Below are experts of layer 16 (counted from 0) of a mixture-of-experts language model. Rows are named router (the router's row for the expert) and show model dimensions 0-127. Each number is 50 + 15 x the weight over its row's rms, rounded and kept within 0 to 99.
After each expert's rows: a language model's description of what the expert responds to. This comes from a sample of Wikipedia text that the model never trained on.

# expert 50
router:54 59 42 52 44 46 57 42 31 74 51 30 47 31 51 45 50 87 53 68 56 40 75 46 29 58 43 52 55 39 60 79 53 32 48 68 32 23 49 31 69 32 67 72 78 25 68 38 47 36 11 76 62 21 76 73 50 60 67 46 20 38 33 42 83 30 17 72 58 54 33 46 51 44 67 58 33 51 41 35 53 54 55 50 57 38 39 54 74 37 39 28 70 74 38 19 45 53 54 55 58 33 56 48 44 56 58 42 54 62 19 39 29 35 41 23 51 61 58 39 39 63 36 58 48 43 49 50
Description: First pieces of a word split into subwords, such as bi, Ri, Pi, burg-, elli-, tra-, plus table divider rows.

# expert 21
router:72 54 47 34 52 51 58 42 43 46 46 46 19 39 36 59 64 97 52 40 36 49 54 43 34 75 49 31 43 45 51 68 82 33 43 72 19 42 45 66 72 21 40 50 91 61 36 28 38 51 45 70 55 19 58 69 18 52 73 46 46 30 58 43 65 72 18 67 61 47 34 43 49 52 36 31 42 57 52 39 80 45 39 59 57 39 40 56 55 81 53 29 56 73 41 23 45 24 83 64 53 64 27 45 27 61 03 55 28 33 37 54 30 36 37 24 52 60 52 22 46 74 46 45 31 28 44 37
Description: Commas, mostly between names and places or in lists, plus clause-opening words like that, which, who, when, but.

# expert 31
router:42 57 48 50 59 45 36 67 19 52 52 59 91 45 52 47 36 61 61 59 31 11 79 50 44 54 41 32 70 40 49 75 64 40 37 53 21 52 14 62 66 53 46 53 72 76 66 56 27 56 14 68 79 41 87 74 39 77 53 22 44 49 37 43 45 39 25 67 72 38 43 57 32 40 50 53 04 61 55 62 75 42 42 56 43 64 51 45 69 69 58 55 48 58 50 13 32 23 47 45 50 54 66 47 49 56 00 38 58 32 45 26 26 23 69 49 60 58 62 47 28 57 51 74 28 35 32 51
Description: Accented letters and French or other non-English words and names, such as É in Éditions, de, ó, ä.

# expert 18
router:43 63 48 25 37 60 67 43 39 51 56 60 67 53 42 23 46 71 29 56 35 78 54 17 25 51 43 52 70 38 64 58 74 36 48 81 52 41 48 53 54 39 38 51 61 54 46 34 59 72 28 60 60 25 63 71 48 45 81 38 57 46 59 56 50 30 39 47 49 41 35 70 56 58 62 22 51 36 60 49 32 37 43 48 41 57 31 33 60 57 27 53 53 71 67 24 44 43 61 39 34 39 50 66 41 63 32 44 44 37 69 44 42 37 53 58 36 61 48 34 34 48 49 46 48 47 38 66
Description: Common male first names such as John, Robert and William, plus year digits like 19-6-5 and mid-word pieces of place names like Cor-n-wall.

# expert 10
router:41 39 62 70 67 47 46 78 61 51 58 44 67 69 62 46 47 66 56 69 23 57 40 34 12 56 40 71 38 67 42 66 46 55 36 54 41 47 12 63 50 47 51 68 61 81 68 67 62 30 55 41 52 39 71 86 22 60 63 40 45 24 42 66 30 63 48 53 46 45 31 38 34 49 40 42 37 58 77 59 64 48 40 56 34 48 27 24 82 70 33 35 35 75 37 23 80 52 69 63 24 57 73 50 51 32 26 23 56 50 42 28 48 53 40 62 51 48 37 73 44 42 35 51 46 50 63 53
Description: Middle or final word pieces with a vowel, especially e-endings like le, re, me, te, yl, in names and chemical terms such as Athletics, Methylprednisolone.

# expert 22
router:60 50 45 66 51 55 50 51 18 66 29 48 46 64 43 42 56 73 46 48 49 47 67 38 17 53 54 24 42 50 35 57 59 60 53 60 34 69 50 61 57 52 52 63 60 60 63 62 50 49 44 62 45 49 59 76 33 66 63 23 37 59 48 41 46 25 11 58 59 35 26 67 19 44 97 27 22 71 63 49 70 65 70 61 35 67 57 64 69 62 40 53 60 68 48 27 46 51 56 55 60 41 65 43 50 63 78 71 60 36 58 52 46 39 20 52 41 60 29 41 40 57 34 84 37 47 29 29
Description: Single consonant pieces inside words, such as skyscrapers, subscribers, blizzard, curious, plus the preposition to after motion verbs like spread to, run to.

# expert 44
router:44 34 24 77 51 55 63 42 45 52 47 30 60 52 74 28 46 68 54 61 18 63 50 38 07 44 79 43 23 89 62 60 92 44 31 43 30 59 56 71 27 54 64 48 85 48 68 48 35 54 64 66 67 35 85 75 36 59 59 43 56 43 50 54 74 50 43 54 70 69 28 16 50 49 56 26 14 63 60 49 57 66 59 37 36 51 38 51 55 31 52 63 74 53 66 25 56 41 50 70 67 54 34 45 47 58 32 53 25 52 56 43 69 36 25 50 58 60 62 35 49 56 37 39 38 57 63 40
Description: Consonant-ending pieces inside names in lists and rosters, such as -on, -il, -el, York, Han, plus pipe separators and CJK characters.

# expert 34
router:42 47 13 66 70 56 50 40 24 61 52 36 53 37 53 29 41 71 30 49 31 80 39 42 27 57 59 41 48 61 55 71 64 23 36 62 35 46 41 51 49 44 61 99 65 08 18 62 66 75 46 82 90 39 74 66 48 51 65 20 64 40 46 41 68 57 22 59 38 72 32 40 41 54 36 22 35 56 69 31 72 39 33 44 51 48 42 53 62 35 23 64 36 60 56 19 48 28 47 60 59 45 35 52 24 53 45 46 54 68 37 42 33 51 58 26 42 64 62 28 61 55 25 48 39 47 36 53
Description: Word-start syllables like Man, Min, Van, An, Con in words and names such as managing, mandated, anaconda, often in music-release articles.

# expert 5
router:49 52 41 35 80 59 21 39 54 42 60 75 50 54 55 30 22 95 66 58 11 58 79 58 44 64 50 57 54 64 43 44 95 48 56 74 26 50 37 68 52 55 69 86 59 50 56 24 47 40 37 60 70 36 75 82 24 69 57 41 45 36 34 58 82 40 45 51 56 48 42 51 42 61 42 36 42 72 44 44 78 49 54 47 69 41 43 58 40 38 35 51 59 61 36 34 46 43 43 37 49 49 47 46 36 44 43 69 37 38 40 43 41 41 56 39 47 62 34 56 60 64 51 66 37 40 28 51
Description: Opening syllable pieces of foreign personal or place names, often after a space, pipe or hyphen, such as Sch, Al, Ar, Ol.

# expert 12
router:73 30 28 47 36 41 46 43 34 49 48 41 70 42 54 19 21 82 50 70 30 48 42 34 27 74 52 44 48 56 61 68 57 41 15 55 32 66 57 46 51 16 39 53 56 40 34 34 53 51 48 60 49 45 54 74 38 62 59 60 24 08 35 50 31 48 22 58 72 40 30 63 46 35 60 33 32 47 62 56 52 30 47 42 58 48 31 35 37 51 50 77 42 72 63 39 74 29 54 64 47 61 44 46 34 61 40 45 35 48 60 33 21 45 44 67 79 70 61 57 52 61 55 77 40 25 30 53
Description: First pieces of personal names in tables and credits, such as Dev-on, Gu-adagno and Mason, plus the connectives as, with and by.

# expert 27
router:49 66 42 51 66 68 49 48 49 71 53 34 61 18 44 67 71 64 46 35 35 36 65 31 33 70 46 39 51 49 67 59 83 20 43 68 33 33 52 45 39 40 20 76 45 70 36 73 75 33 48 69 81 52 65 66 19 62 83 39 26 29 67 42 37 41 35 53 34 66 29 32 49 53 37 45 47 66 68 57 56 36 27 42 51 36 53 40 69 55 63 76 38 53 43 09 67 41 64 61 59 53 34 54 51 65 48 57 45 48 37 36 60 57 38 41 54 58 26 48 21 55 38 35 22 68 62 48
Description: First or last syllables of place names, dynasties and time terms, such as Mon-astery, Ter-ritories, Nguy-en, Oligo-ce-ne, December.